From a checkpoint of a small mixture-of-experts model trained on Wikipedia.
Size: 12 layers, 96.7M parameters.
Experts: 320 ReGLU neurons an expert, a softmax router.
Training: a variant of SOAP for the experts, 1367M tokens, 10389 steps.
Below are experts of layer 4 (counted from 0) of a mixture-of-experts language model. Rows are named router (the router's row for the expert), gate (a neuron's input weights, with its number), up (a neuron's input weights, with its number) and show model dimensions 128-255. Each number is 500 + 50 x the weight over its row's rms, rounded and kept within 0 to 999. Numbers have three digits each.
Before each expert's rows: "comes after" lists some tokens at least twice as common just before its tokens as in all text. This comes from a sample of Wikipedia text that the model never trained on. Tokens count by the router's weight.

# expert 6
comes after: "| ", " ", "\n\n", "Votes ", "Candidate ", "Party "
router:492500476382502604504490466499499517557545497541474513520460544461478535562383460458528538493515548598503550510465513542507550528477508548502582564614507491529497491448471469517479533594521444485443472436423492522635531437574495512520472476618438532484538532512403504546462507479445470483506465437505475440428511514590508555606500485425497595511558509513518491531450346423449523546460
gate0:487589511491521497467604521540513556501499407454467455444531488526518420502520538496519430517445529503483468397472575501493472568464503560499537609456475444516479399499522475578547470449509605479482492505475502500425512481468463445466518441460542623463538488407500502555507409429485513546514434565573443513518494450564550468485454417449466547490485490504493342607560512496591469431463
up0:528413485561505468434440471418455570528577520504519555650569508477450613570536508567521557520539530495500491542586472525502520438589536463435518439500562591434548525515574462385454512569598450434535464482520524583459500464508442580428490535611493355515546548532461479511535484534482479479419559477568588472430495555489470486552508523533493493566459572502473461456476501540406502566469
gate1:543578474502522412575509497559429433558536490477533546510407512441490418513542458475482488564536547439508485455480538468489543502463408507524549576505448463514462454548642520518515421518580517506554498512598506564472586393629582496620498501532447540550517448406502468492485521471504483497556457447511444474476523544464481547400562504530446464443507549501546571461550472469560540474527
up1:504503571557399539505458540450547482473459447519494473484533576456551494493573507485482469529448457586515552418453452515545522491500511482477537465470386491474346473464537462497488524572529525491594539481528492525482608406498494428359614394532601488450485534530511561519458497471487516553488624539458503529490456528596563450497483538436567492496504499418511456520504570498458489484423
gate2:478432476483492535459464585506539420564489482492456511591423563567444482515440493539513526432445551461509445529516544540513556490530483449544444588467536485498466507593534551525496535621416449448484531580585686522466447532494576507483520599610609546507523406462503535519540478531472569464460494543510429543487529437528463466602536525502499483547495580467487474551507446500400476499520
up2:439543508546414551475504496533540518561477431442508508433477420579529570517533499413581558522523483430465511476494528578598577539491439557501441398546533534433524493390519486536432445519508532413492563635516497484486559440554465594515513467518551509498405409539429420486485503460556521552485343509498502597414463501610555450481490466552447457506528486567489545470462449439494352501494
gate3:481510458532525452509474546555586434528485427440581605571596519474460524496440481502534518542447468559509473527375462445501480461539506486566534476523504615484536524387512511459492530469528456542439469486506516509533435464481423553514511509448502520486479521489473528513620510552386482441490439424455430390457501498583561437484528542334410460593454519496467542548494505511559490508488
up3:527505445478500529474509570485450505572528577374565416479452522503561505517517461561449539494456519419501554496606455499429523449479550495493563551458507506406515414537489406538475429536448550490430496521522478552491512541500617506571560534541446561508446505508510492467536530473521426500382515531500502459514606520492462463544510461535493489531551630586450485592531480532473496568465
gate4:499425478561576443481510561460533598551515469481398454490496476463428511450552482437494530579494523533470410503467499577451561504568421470523539524507449536467524428507444528464450536591500505482509443498555455506615563539523418533558519551522545518486593585545505526497529463587488537535457439530452528501513460557491547417427538479421445469541488526435433535451566487581536497454466
up4:501535585418584492523525496461610409438398443471459544563548552496522377440449567580489431547520462423536536484514496522368462446471516410536529520558595546508427539360567477538513522455581507453550555522512500613514595452532474509492438513483444488364477486516556446458529499460549455487427476515331570487511576511494518496562486564432490602488500557507467466579562493513484489493491
gate5:501602537507544577585536507510445505468468473414542440524485549398508482510524601486529512639538554550515426536460468456516527471502549497506546471493542537467504533559482498581503395487493555555556453525543564559502436554547545586510553461495546425485469593516487503484535554484459472550544488515422525492513516430583479523534416498431440554485520487533581444505478492516463509528506
up5:547414452504414391480454532531503498390505446465497522540505499458436474569522443497496464594483512588460614521438484487487507428516536452463477506529463512468590517494473523490582442633486497515517492637524522475529407488531412589432495531563536590429579477533529509396509560352466467530514456466514508454519453553547496524446377497551476539419458502553596490463539451479440533504559
gate6:576545488490464549589484487447636454529514467536592405529502417422506510570449536473560403427533460445532521558509435528528496487450403475503564479570539470497508507504413473573544440495491533464458519544484481450432496538546564495623526556564429448479553500590555568483551576471539436474491533516453539514500467476499486462431523561490532487503502533456530568535417586527511455477602
up6:466537552473523513533549430446541410511535445467551490521585447446442466477499520431546452520476463429534532551482476513476476416523537479547532399504551473521521506484509537490480455460508543453531476522512519511518475581475569508547557489498531349434508500458461397440450522482415586468528481407497455426518474526515553499457552485525498511489469501644458418405481593446486520503540
gate7:543459535521427502515457480537456558538503539420545549489498535633480543474493553518532525497486524466545508433483480452451511523467414549471549553517474506496559507408490451505466522547515465537523505418553481519477489548508525496480567484510439562554528510548578601394528482463457566487459557519399403470524446460449512497517592383586412487422402462523462466412560449585523470516520
up7:496479472485467494509539578581438556507518474463497447498511462516506568465478544540577516486493543500526527444580522553451499539500526592485558492552430549492465510494375540565515537539505490522504506419583591551456535431448561498490577472425513516448481474599538554474531509467458574559513485509452543534428460384463513563514548447645471536518499475476518642460477516546524528522510
gate8:527446560507425369538398437476434552436559483517527570568438521545508537484503582510450500460550550527588561346461549442425489521541478554508520496497481505475492526492495536458545519533419488448549547488471471479459476506513512467545485502498494486502485514523403498464573439550555525516425462515490597515575537505432516558574491470566459501520519474542577539497541447557562468511462
up8:440577479531650697490545519484587470546436464513523419504499492440522468508458525525506488500509460507480450609493466472581547421439498488477427507486520479443486480515509403547442466449555603460439487530429541525508568481449513465481542519530440484429425559540544481572451445566514478493585528482509451557480474556504457482487471634461531522572542543432380459515435490473441453525508
gate9:508535467396507489457468472494501521528524534503489523580510593506427482512557481477439536478539507453581615487527562500499433512447505514450555556493514485437547526491572492592398481550523454532443522459523451567465536497549578487546481473534434549476512514540571615533471548464554593448514518488527463595462485491582518491443481600517409475456466451543593607483554512369474533607516
up9:576550519584574462467509411414444530550473538572461436568509456504487486502500467517511470603476427562503509462481486566469546471528424540537502593559430562538447555532499527531513546448427498489459564491489554459456598431475519451463477496540442489460628406451581472513524460453602511510457496491512428560487506548422455473604499438465507481540509564554529506461539451517504551497521
gate10:532458463443554518537437553543392499528622605524499593422527551522491589566424501478471423410605568468484473507578496503520441467544431518534556584485511509472487521546514496512578440542563522496439519484480374599522449514501513576587478505523472501433463457425500489558500513507465437436438611545482485506461478632480537513547537504538552511471490534462492502396497516514530443639481
up10:558578492489540461497605477542537450392395441540492448440449490484544474449528501501479416495451487449521506486483573481558580602500585456485483488445514523435553501476575456416436569477497567550532471505482634443501536476469545492508564425410505499512419472509506526426479524459612579514432472473436434521530560459482521472430494462541463498500473442627509483604487605495523486415543
gate11:580455446457572528486432553547500582528562601494528665519418494499521519435448487421495504497495601510489496507485465473551558482560472491545532588541444492552503480572519575481565516409558477495515531411452517468506494551524524491512404517563478437551503463479435551581555529489446516531472473495531407482533344533563470455474507379457443474557493522501490594506443475523530492495427
up11:463500538417516523496522525533387467520498537559392500495440468508490473398528527511588618462444567460536461464524473518482441564511445505505515513502529508449556463482552472493508445495417493542435535537543560431441427568447562452420492521591493534500491511387396502450446499451514432497655563458428542513482422504523463451550515445489479513593551490485440492476593511460517475429487
gate12:472542503465513586428483471484584465547516531560457450485550617517553593521558443515467480523412583600427504534501470540535452541463500515549409529579509574539492535599436546506499506469481417572427449558467508459453452593559501525541537474543490559506496563522606598525616527446482490562557508459435539455526469469546525494451518467481524429498498406412435473416500485362527488537566
up12:530551533544517509533450491497489434519521363572540428532411499558455520422486500502553525437464478535447518516557476484459555480522488528467516439487434494486569484424533498593591514419458520429432540529589536392531504460492615495534495506504477509509525497467477437525496441530428525542603417492501446521513495517419494469572504444504519416471427593610515515421591549424448514474486
gate13:487446558515581505517573399494439495475579457573433428585431468544526479538505516483469445613444561494486480446478620463608470461525488581581446535516551408463545572494531396536442510517548526512487472485550485468505470499525414465452488523548445590569447449451487447455421499498476518577518498474463417419537498486521451475496433511514604502562505504528426531427512512505602534469454
up13:529602600512462493469535554556514489504559414481556567442487462519447496472507550502424508440473447531526477470541599583433472501425452517433522446446430484512505544511544453479445574583459566398435455438494571493540372563490592514477542462484419564480513507490461598478513473489491577542546487486440511439602511490533542491477481466426477425589446484529486458524584547554401594471504
gate14:456611544543576449495470480541484623496480454550506490569459422472508452514529457501589483534523539477635470568577541619529537549495502532516435573545487486471424483533420481397537489511603496408530474500514516512490574464501429404511477526538394521470603464535471554473496560462367526460463524491517513511474560533438560511537391449430399490605515458417490467487421543381462448444558
up14:411485519515464490490502449591500519407453464629524461458482546550563560465483480562584490591522539497498482527514430413507432411499518534529430474478399497496538541429524538487534441509496497488569578483588476493470574493520466394523573511407462515535484479482530409446543487512504446512528514438440482369494510521509528509446502522403613422459517573580538462465567526506446558455560
gate15:445528544548451582513460487489510505453512501504498522476464427493394479454534484458552545525496527582454535527516392554502529504360502528529542537524474546461580525448375540498558496531491450583515417475447501496567576503464478481515487485500461514558476510505446495651483473471486568474502547497471526514525553453459507576456496493542504555512416423494522582445563474510483499411572
up15:460496452473467487505523526547497436515524519555542514472402405587551486435517540501489532488534461527475525551507551382536581485550465445490453445486521553473556547448524393452479572421543474467545468437527442549501499466457427479509501466481504520444438478446446499466594475493404454442429527508457617604477591546507492532538573442491486487503559552535432488537563509490574496509445
gate16:488571519505512605506458561492485404567450536470488447487559622438517590463420605462510431505487522437482487422492510434453437546376491540530493564513530468490405547486526467501470476501440474531552632554508464427476419511596489607629511495528455572458519467502423495451457529469462468547550523459487441458533507439502527504632463484535437514525446472585474539534575502521481466519519
up16:525441413514426536538477465470502475554464442480567370449549528462437440549527543426490492503516505545460464487352513502519565599544476533397481516532459547544560499461510517433504476537574539495474493515551495529575499581584581504552470471502480516428452534459593549509490555499446418633501479524294452518428497554497519489551594396480516458574493557423420573497542643521449505512508

# expert 12
comes after: "of ", "in ", ". ", "the ", "at ", "on "
router:436501504510539517580538595482552516564509501545430531524491489457480513482461485526504504482488449496522477486427433612610510405530548616500555462470527542533467486486510495548486479526423528478502481436440466559498557441515584614466431438455511601464465560517581510438486510456569435414500576560460491521501370531540543525538502485431498457557535527436398454529424579446416508438372
gate0:478526458539493487445475464520473471523441445530598413491406500366485577456463479463486504499452525539478489475563419532466472516447450584481576473560535543466505479509546513484570532490432449480512557548576339531501471534542421495451522462540490510505499423412535528508538481513513532504491530587501492545478466536487486467541490538600467532476524495420501455462431589501599463512587
up0:582489543553425485514512468475419550542434524488560509545501555453372461469455472464524497531550460585468498577616532464450471522503487527519464479454507475452477557443589487407536459410455531446463532503430487551469480422550521501461469498484524407527480485526375506347498511539450500453497522566483521433487437488446618414584490546492500550509469613543477551463539546472486507461521
gate1:459483473506460499555449500481438512458526586609436522593581497522472445482534551531495501542571454540567491414498496455522572519466505589438509511482517536475470493433507422599502510486499420441555520551489574551441512501486492438440542520486555478509478436489480537517600559457509525490551553462410525455541545478512507599432545467400611416434507446491528529505452438460530479505451
up1:553539514499510483416570523511449616531467463540478491499493417521471543552558584552602437546466398520461447511579465500417503413420603540531394600443399464547529485423480518488515454490518521577456525469400496519494524466594506491552491539424502542483467566484543541545487484479437448463501490417528555508438499550534452457515468512588461521518456586496455485462540516441563406502507
gate2:467562443503336507437531453447516420367471498427488537480463491535487517488561521493552400483497531520525402466537589417491478478499388419494538503472508557591530466463444499463437495543479488554482515538498447482615586473513536465483459573537498518544526571437489525538472503522480596527536422594426411439573545514392546511519492417428491471559451544510556453552559510421535490500423
up2:583527525471471624451471403391510443480434512500520551573476536429403563486543529525573522505543489477473475598472509525511520504532495532484543527466444536580494481582553428448477546482505536652541592445426428502539541468464593420413540570493571576452478469496474546499390471485534480491413513571575435453589491457557503522489434446471482418611479447449479437522594552519562432449445
gate3:429541479540417493503518592499428475578496494482490449414498567508573592430462474462475558427464503533547565515399488466444553452451519531528486447539470480471377595529513390501494505395544519467451484492548436510497508475566584531435471573437449543480471488557488516546447470524562528535543601444522507483494530573509527515473519482483502557498533517488408497566524466520448421488389
up3:542427563468482456496579565543539526495483534484423418431553395535424461477440594520538459603507484525517577559478485500469510444519554588529454533386468414441546462509487497471444441509500550483486532485510432571427475461496589481527465528402474533604363524647529447475444472414513493483450505454492541553509502614577399586496486593566459505490480547488493450541529454463475468491471
gate4:509548473529417490375495521496561460444506492584478529435388550546522535501520528490574498508449560494418525544473527376553455506544471544516564401425448451453504567590435489489488453528466474573609485417527500574487556374403516516456471531493495477510533571458496506486524515518526493498550531422515532557486516583512500594533390578498397489483489451483535430427519452521418558558392
up4:519537519473506546539451449571510585601491474424608490516602464485458414509449452493509550484523508508668417463541441622466483529460503477516380537556504507537478505347533482539435470543535549459422483511386447474523451615620434485519474499537507525518510448595454485594459522530443489496473463597514519471536509436473462471485545435531596489478549542557495532515465495480491465441691
gate5:524529581504429620453598432455503404510449546561400568469438390509554600409477521515466576506441471524504641515484520486520585567491453470540502516483486465572500484506450458527532478503514479477449478574484520564445637579436523513482490498489465450501516475504540384598506532502525401453472550577515513507558455553440474540462518558435533500437558433519506541485518530410543396506433
up5:468507617539459490558532461500497437465475498523413518510498521531531443517543485522557427437530525495456382419552499475537514542576508524423494472573577551508455467531457498419484549529459425520478483422554463395537519496492524511436475468490469538465529530526435543521502442453435482504580640424516478518501372514418486399370400441519496536480513455528458481485568605532502435520438
gate6:490524561415512457487483481507505507470465506409377431506578434465504510481461617391473466491515442476505489538505573470608516529465545546390414532521510512571482476415504528474550437519492503514411464494469459514427520443509567563478516523502496480530454529475459508537511452428417493488553546577474536442435557482512484501580549524537501416485478569516409502481456463414561533520648
up6:499602507462482444515512499478514544486469529487537571473369549543510489491569412543510561483527527537453567475435457499507467460454440515578579553528455445387374568529464567506456506360504481506643496450579432504527506559478387514492460493446529520577586488504474464390477492493548574555485542445438428534421471482561531448496545488548531553374459608466588476526462494544378409500464
gate7:454514431516492466596557616404527555518478504532475483509558432449422492455464449593519496444466517506514488475548553531370477498505461546389466420489534609430587579508494611490494505544469411561510522487578519547514423410509506493404540490546535410459479535491473534468528550464481579504427526553500547537511522603468533529528570459502570575450446456495442562527467496533503529534417
up7:509536478494496516444520581500510539560617541479498525521458528549615418497491460591557512537453546544504461438535455499507476469478478517463513632343422506453562512461508536506534411523499535475517528547457482502568536425544623482507486523510518520484461569395430447436524459399528427450428470381479550508504508516512625453368484524518450524532546537431510565505471607558437582551427
gate8:493538513510446398655452555469445491506538471495446497501502483439517438625450601452484443533510480493500535489412507501523465490500516483480514555424376454497492515470525451570434533510473514475464502494397532530452430443494509583432453499581564601524430525511489435497444398512554532556507482536528599496640446434514491521488461510547498442419456610462463466455562396415495452462496
up8:430465502528557446499384506606563536555492560495512516569477394408506516432451510487542536490462489424473536511556428494569552504564584522406499400502576464573495493506474642500540445451591499423617514478494506428507444438456480485503524569522477524495485422507536504471529577564519416500568453469385480583500548490497467426466451522536495531458442473490543479634506483526490551502569
gate9:519520467508540524496539458551473492449516504481441476578538466540581529486498497500538491481485493592445423397427415475535511415575516502524602637520490593513575455500367469523472563468503542475572583513430452446532504508555543473490539530451503539530452505575561399473417556433460634438497512540480520541588441536417506490555501510562385486489553492470488505502444454528586386432440
up9:463431474478503496537559593535534511473512536483604498531508443518501571452467560563532462464494414597605452480403500425490466510491492478440593445445514528532522532476474428521529486513474517519396395424419466523504453518520521567461547574465498476452429489571618485406453517536498558489469444570555524471485596471466546524518534418485379554504523502532483490528559513489458510448571
gate10:472586476519457434587424475468546478463505536461443575474501502481455481460439542557487549496465498529466500570555515448567523532532510529547482452532552558504469501496586556566495517518374465530496506543567528394524556556542472553524482500569422432566619494422547551542533402526468465523430442353391491592436494506471492546513431492511410532592572528413558461420455523433538486466492
up10:476498412522514474537537492419519446500450505516320608441543540576421527475520523541477477471506486580492531478539622557559520431477453517591550487473506451445453496522584557482474488471488433540559460539512539575530523496508564494435510537540467420592572545467540595499580468519474559556446402454443522585521424525563495562652473430497493443609505479427531395486581494441451465429488
gate11:536513560527518427629505530542509465558466481516420502545437487475425507509507465465583509419543564528561542481399464473486481477514496398366534578546495437479542458474516553508472501485459552491476475566493483494487467456423506569482482649585555495540508511500575546478517578413560510552519541469517466686537579427494520492477449426552475532517589498556499492440515425452471461474497
up11:644431493519452397510503426429525414463499490498451436438542509550589442324410465497547464560457564525490476474469556470491536548517480545501612435555372582442556541520506512508534462472587436444386519536460509453567406569498457459536503468493540534489460488500531482440460598487493463509480504517508474525588480567575555533471429516554456518550523503533499523471535454440501525519521
gate12:532432510522521541463498451473477538553486537414488525518478515436492469571515446495493469475517505576468498624528453498548467372524450579443460547419433583462526602523526522520497430480456470479487510578590574505435390498616523515460562443412528551427546482503534447533564519448543491532476521482459513484499420481601470521555457483522458483519498514453522501581542606531492459469553
up12:451509392518540467631492550491428561563461538443504479493580511478508523421537596551525535462470551494584558514594509551468542489510461502531506516548631545574550501484538530443479347547424422392529493460557410534432551446496484580520573499477472498518520506571549594496488522445434463365542477495477527502537601492553567547397565464483499528508472470485562463468535475490541415452477
gate13:401450627538470429397560469418462512486440493506453455519524562509446506503544561439472513485433532419519535428574568516512547584493416539562471564491521528498535436456602530418527436490511494540515513495456511495525552474485503461465481559515448541526442598595488432521445520506485531479390424517495489451510544481531532474535487494482417584509464492438462504594457456530560596440394
up13:521469430516451520541484516491429486584560501486432529488495451468530555514464527491496479468537537527516476596430483461464517429474564513548517429585491456459453514513470416617494487507501589439480471514572636458506568524479420506581477430517480457478578340467457634484537483512487521476596536488522551516482477415430430519446492506523637462533552578525495558379527509484499459467582
gate14:553504551520568499525491471573480468408395563503429499427470498458429470476472493509402460511496471665473516418483484468557543532497512540483481542550449492487536575489470473434609507473563506435497538524528393560470510380553569552513537481565499466481443564532561581506551489509497587432503553534575497501496424561600438562436491455511487518592549544367474586509569541389445512549463
up14:565490517499401576517479516468520447524604438468559479525458507493542507462524441489533544448475337436503447482525466569478443475549473515437603505395566490499501543452459598521467486440490538394525442522371544542473535552440484346531454508471508551597539524597431504577488561490480473534538504531515559486548446518427586536500480501501455533488543437535485446541479465579497489510556
gate15:522508549593511496534512389467520488556485427363484491518447495501461574428568533429485497533531521425378528514411529488513543438516522623490489448537509490519458420492460528454475545537544450504569530430557473569527449517480524500539487544531554474507467559542508483406438448472477513613585467546468533498499509428514586555439520497521447586515438549519475544521471369578494429475485
up15:550502487452449583512467439522515476447434453454475441556496455519489505489512446470557517466526460479528562475446533471516466602477413618577509541436549488445466534501450461549491446505460431469590509560384443461447447426499518547403550439477509535515493539518535397512474392460498434507470610502457511463466467509509531489464484498553427599518415544464381498480549460502563549539439
gate16:558542603489528506564527593501466480503569572481419549462455484548511474509442499565527592507409428568569566476430592487526507497482571467532528496465468507511512520476552403518540482476472572484479520583482518469438511347443569497508540666461433540504540564562537553590585470542491472544622541538538468535503495507555508561490476484526465521479496492503481551452509516543471433485484
up16:526500507555485471544516580465565494519564538526439458424418536544426559545404524485438495515556533470581496450472610484530459487517531508487519485451572459451496601482417501573510468477557516429512568477520526468462429452480533492478507400471464523599498424506517531451592526497436611486538551452501501537505456546509571528460460555443477451481596529451498455475441514475521458525558

# expert 21
comes after: "It ", ", ", "it ", "he ", "He ", "which "
router:578478544528532469459469531598472511569489429490455477469491567505519491487451458528625516493467426450406524588482493505511464618489531535557466503539454411453553537532487563566570430506446476515453481594433521450464449534478485455592606568550478412602446511518566504538526474534416555632529494431583460493582591542497453522482483483483471550503484491535562575446602502433562402505535
gate0:528426492477486484506548553562523552491485532523512493561457574539497410496485521523488511538554536452527521508484524611605580499520478392517551459503515510434478468501592459514580388519519534552488567495461489505454555446564517520410505487564486389435556530494462499435594462483583539495364510561487657477495472484479464518468431497531600453529576397425489539519499520471471397561456
up0:488499423461533498560539448533450456522522482418513570534551568400484546503493516548484565529487616586467473474419468508419475561483502577569441462541447646516493517482467543445406409530537519554481495523468550506479457527458503494584492524466592535517531460479442531548572480469478536459451472499449521485526499487509565445528539509515511570598466531459432465579518401516514515343494
gate1:394458499495396510532467492549519534497525610442478534419486516476497476482513541481538620561471398519519405509522523506421480464382430494440544455521490510401489497425593471560500594457420500469511459485589545513497466468455570535521502608555448583562533444596449490560492579502503543430527551543419543542517499563618510568538530429469491579442472556512405477499561492575570534483529
up1:378545509413445460498441562444471472551500501479587491525445526495475520525423493429549459515487500501447485599541519499448486442402570534493541526513461578488434539478519500526464535442460509480471394465533550516532402478362551603519493590525451413490520521514473561435637522472485525432553496528438515479514511574567522496543511446529498595556518576581552530487526484485510515441514
gate2:561454520547456535501523618455473524539387509596462582512637517431556426385499497530484506495525563536502496557381550493545507540523497486529483503516473448451509391521483463458555518559461527541489601490556519528483462517465477362498537446472504586591497457588509586495415464496498535493514477486515466500490583507534494485409533506441452459485548500563459445565535427474552558521481
up2:519538643529513523475441451446511389557449559451419540512459593485441528579578459493432536499595452490436466488561506462535409516491484454485563543388539567471398411550506490495531502448447551420490542465553373455574587496548486476469439489535498470446523485551505445476464515547519523572474474443428520489477516456579524447609465453471455432372556515455526506564550478566532438549486
gate3:572582466408521513454490479463524483499455494556525461541608457588492502364543510492539517521481503411600456489509579549482533477480466520549446505553490511547422554478593428478569611475551453532593422462433478581394468545533553505484449545515507461630501554455520498565509397439427400479505470489515621551340492482470502485519492502516427415521437458476479504530511484443434496518488
up3:504559518430504523545494534469514535552497568429546510539464479453524547445501463563458565543424448516576550521477558564416526576573462477564394476574421502494440616533435473439544565454553494579498426461504495523448484515472489512532509540523474538586452513441490547499570472459475480560524509510535550538461502505443513529491465458450422508515437446498567481539469459429498505468456
gate4:540475453432559514465494480525527468498549515499530572466482443517636533504443536594534449428529489507498499539364530447521474466463424555407456504495439532526459506433473524486528501534521413473553565507483457462558567497511496548475442455492549518536477518502445575591612525469368512437532540538459412590492478598485535472411485524586481435558497544549388438439591540458655544464504
up4:577477512364481455460467488510466519464630464487520498474498502645475507566484411470476440477429627466525563544466533444469484452445556533456444529475469519516495565524460411609442537460482476497529480587491450463437599537507440573451492574453569521523482596519569546488520517490406448496475517521517435549458504573587500470459447483481437563457577513580428576526588535490537405500535
gate5:624489543570494577459599502462449580479485590559371511407613476507489464571474543463539424485541394526464488588444533532569584441505562449569579543542495475470579472550526508539489605480461448516467458428515564536489462477549561559527577512468530488518564515512498509447580460472509564514503545510557449540470466500616470512568454486522547494459437487426536531401577451501483499484526
up5:511448492482453503531504538468453500493436586567463546489518517466533536598446495459582466411510473439462520551479550633491506492482570463515635558509409451457562481495471496500413472485478611495403462521517526498463508476588463562521592508560521609490543469572490536439561537517504509493453521514426460495512456403547456525523468543534517463465486522471473575522498419471540488521573
gate6:545550515492557581473510492538430403577469492523496565428600468474496541532437430567594519438495399540426451542530517520436521481466582563541378492474585538510432485460578451541537508533568517479517472468466517539567526504517633553444468480520514558542508507447557491485543525518419411454477514552532523490489481496459556548557480478503470466472567489439528523422546522464611498505481
up6:457460457524434498566526499589577565483498423475511501455403480442516498504472620392466430498573605450503490488517561520525559488491483530417418555557392486454517529485449540453551491453507508483482548518516464509444547499484459485524440490466578393595476495537413541504512533441438581478493442500441530607511535451531402451473514549525476509490506509568420523471549461483540511546528
gate7:589509502570479462504528581504539532486463498454453428455457578473521547479493458548511462550426401424525423428511508513587616495535480600527464456497565462435465458525445421449426519545618456401441532560476548537474450555446535423460531510432444478565550490442597469464430561546577530473542433456429537444554568466473483526504549534510497557571456518457509450542625544463539437488513
up7:473520544561506429556496492484393463461471429473476553482470515555506504526549498541494609577498523551446391484531462471576514534551489477440538542417511434461552507504410540415487413556497506527451524483504455518522406439465541460477534378462467530535513513445548533481571565491522550537461484467421467458481490539524517581505543509560510438500387492568516553484541473506546532456511
gate8:501525477487592536489479496541462490514561506477487515520485449487559505549460513459468590528458520590465548546477501481527439572532462477532454481453444554482494515439460501429623467418615476583543493431528503600528486561540520578512480465518421589580493494458429502415493579447463567520523497417521526498500548379535541531615469504489475436525541516592549460532522456496456534571429
up8:451484497452476449524479552438486548486465508460557471497482456509506484445469388405467480460484418407431426463432284492465533507489454494446526486543589517398558511530498479538430450482457502495545495547464542433465466452450486402542512493503461437474471531503605527458563532463475447440504473561458422624450459639513526505418574483507427612408467586429473547462505562553569486457431
gate9:488598524518478583460495481445430516532390442445549473540583581537544583438457523518493520484504572459572511585533463479504425443490420544504547516517487521531541469532568634590518451460556458479544486518547484534493557514513499525523396480512508486603523418549522457493615397555499489410567435467481540469487455528514474456487582473440538453518517508517470499550468521460529587528463
up9:403469528421494396615406512555494527553504505474522520436503583485459492593494573519469588528499631542488487514617567539548515464476528570506538434455471441581513565505571482502515424473547484438487563512442488548561492486481502620528417551496554519469568479538454555411565498505461490517619433495386491482514537477523418593547547510531552452463528417493455545493563502496453563475472
gate10:503518474503515410504525503553493496464547432503524514511440442514527507449399462553506503517393585528589526518509483542568503501475532388489558450505523523511506528510446603561522452431560459504554565474575484472483474522515526490520447584508490601527635534439496465485484478524355553562501407505526399421480525453501427606604459459503581495502448424485475508518547597517581522484540
up10:551454456447446462466484460475478485528459540463514441467523520478462424521569538533515443512585428390498532509505512479515532532416497572574500534546533526513401506575492457437471544517524525506554500532533520531455494509469481507368443496457483550471447516527579475544373434500568506452499490462442570456468485485566491401450470555549518617493619518452591526507435437510483465482500
gate11:505520541486463471479555444472545534502599517491454481464523458580498439420530543418546561447497475548509497534479613549358582552554505511495516494470445606561470519566483549546555510505501541524500579548466499491444470563522505521511483530584501538551564560444559450504436601577425478591532424536491476554451500473576485535459529512526506424480524434436479578476516548477563544506440
up11:517540482535418526471565474443572537627513515508441558442558563502578428516531544510503534465589566481432535521519495511527488520410429561529579472524531520572383382491588567590406512511525482538572493474516572442386505503423427467517436494455421505384476526450541481570490455462425498500540512557488464505538495365520590503434551464506494420550527402540388560476451487474413501561461
gate12:499513447502508521476601494512419568477514575424377531497567426421535438478518503500550476474459570378570505502540461595476513516621537423593421474468489463498352490473439480500506471493512592425550533450500511541530521404427483512545471547517565444458532401359493485523476469595518538557563490540487498523530489553462574545412472470519517441564504499528523434482496401469585554473513
up12:515472578433519594552486587406538439520452467499507501477520544533480440517470507537480515508558459618421557493411517507581571460432528502527421482479519580458441513456531448509403567449512453527531466448486535485536518508638539563519510506486599645550461665535530466480535471508459502506473575567462439474496613513483463482488498585443424464451543516480526560509521537467389453441462
gate13:493532481460518514499511585432439454487508579533517571542434473519532530521446512534503588468471506532462457561415441533473557475455584555631545473537567527486535411515546507457535390395508556494544547527438528457504419418511596561424545515473483552500453466513514469498541442518474543493480481525490473652483499603571484550428441431487587490607482574600510533485514437385544425497551
up13:497445561350498484476518535519405475495538550515456485531471532595429522454501504481428430393484576503503538551520398509459570537513525410478511533499520513423490478587584449576560443511504550545505457488448524403446406473556517483385623477517499503505403494501524522366565515457458562433483486561509435508446484606468546491440408474478414481568489497523536504525576433467602522522538
gate14:364468516538425506480544483572515534537448574368492453435526459502542483473557586588564511642491528519437510529528483477541463442432430527504488475495533450432407497613490438542435603542517474515434528472457545485504459500432558522591478511404569498393551506598557470507455499434532530445565454553575529471485442480592460475498534524505498480496472517513516470454521403536458483449477
up14:521464510497529474518538558511481545431479549423506409428494495564507485457551511526482476477489552507572485490528467509510445426499371518504438458514500402357386500567569486527516513489537534488442505481465514393438494513490557533580522479489595451444564580565511482545495465413487517489558481527504494470483434507598455532548425552515444518463438481534501528525444373524524480540576
gate15:579577495501537446546503509540423576472417607541499562408508514446461522471560524520456516464477445518534411526538553419475498624439449545565442549462450539563547488567554392531559456457536469542519487441427468483497477453487453531474523488477430510542565521418493445541530518506491541413491526502515504467443578561537489478570524563448579530521532409529421470498486445545507593498399
up15:480469544406429543516485496478565454524459453478547469506538421566482494452484487453629487495484548402500513508491587580484518404522434536443475419436584488492533509451474463442458439544472511542526488492592499546521577578536543592449557572557477561516504466520474567534446549391505486541555490489451507496434481390475421593487443501591386510503483507485561476502551568407475482540556
gate16:481453442494529613412472435511517522554536438506512510503503421544567515363466489485491429539486598509494520525554511440439388384494520441422467458599509462567471484452488370439549443498424530515478465512541479453495501409453562493621510515472515555533404511591539480491546514409482472525466509648536487556495521489538493438484530541431558542454417572541494552563542430518498447431444
up16:431373554498491536495525438560492562426499573497420567474557515557494489433502437490527491514522523491539456481496519475388412440487504500516564507450560500554534425482520413468608435483472480551573585542497475545415466462434499485554428409493435502503447531535486541504461547464503483618518471455498447514545529505483485467519488509440555547452466597538467545499513491511474521473476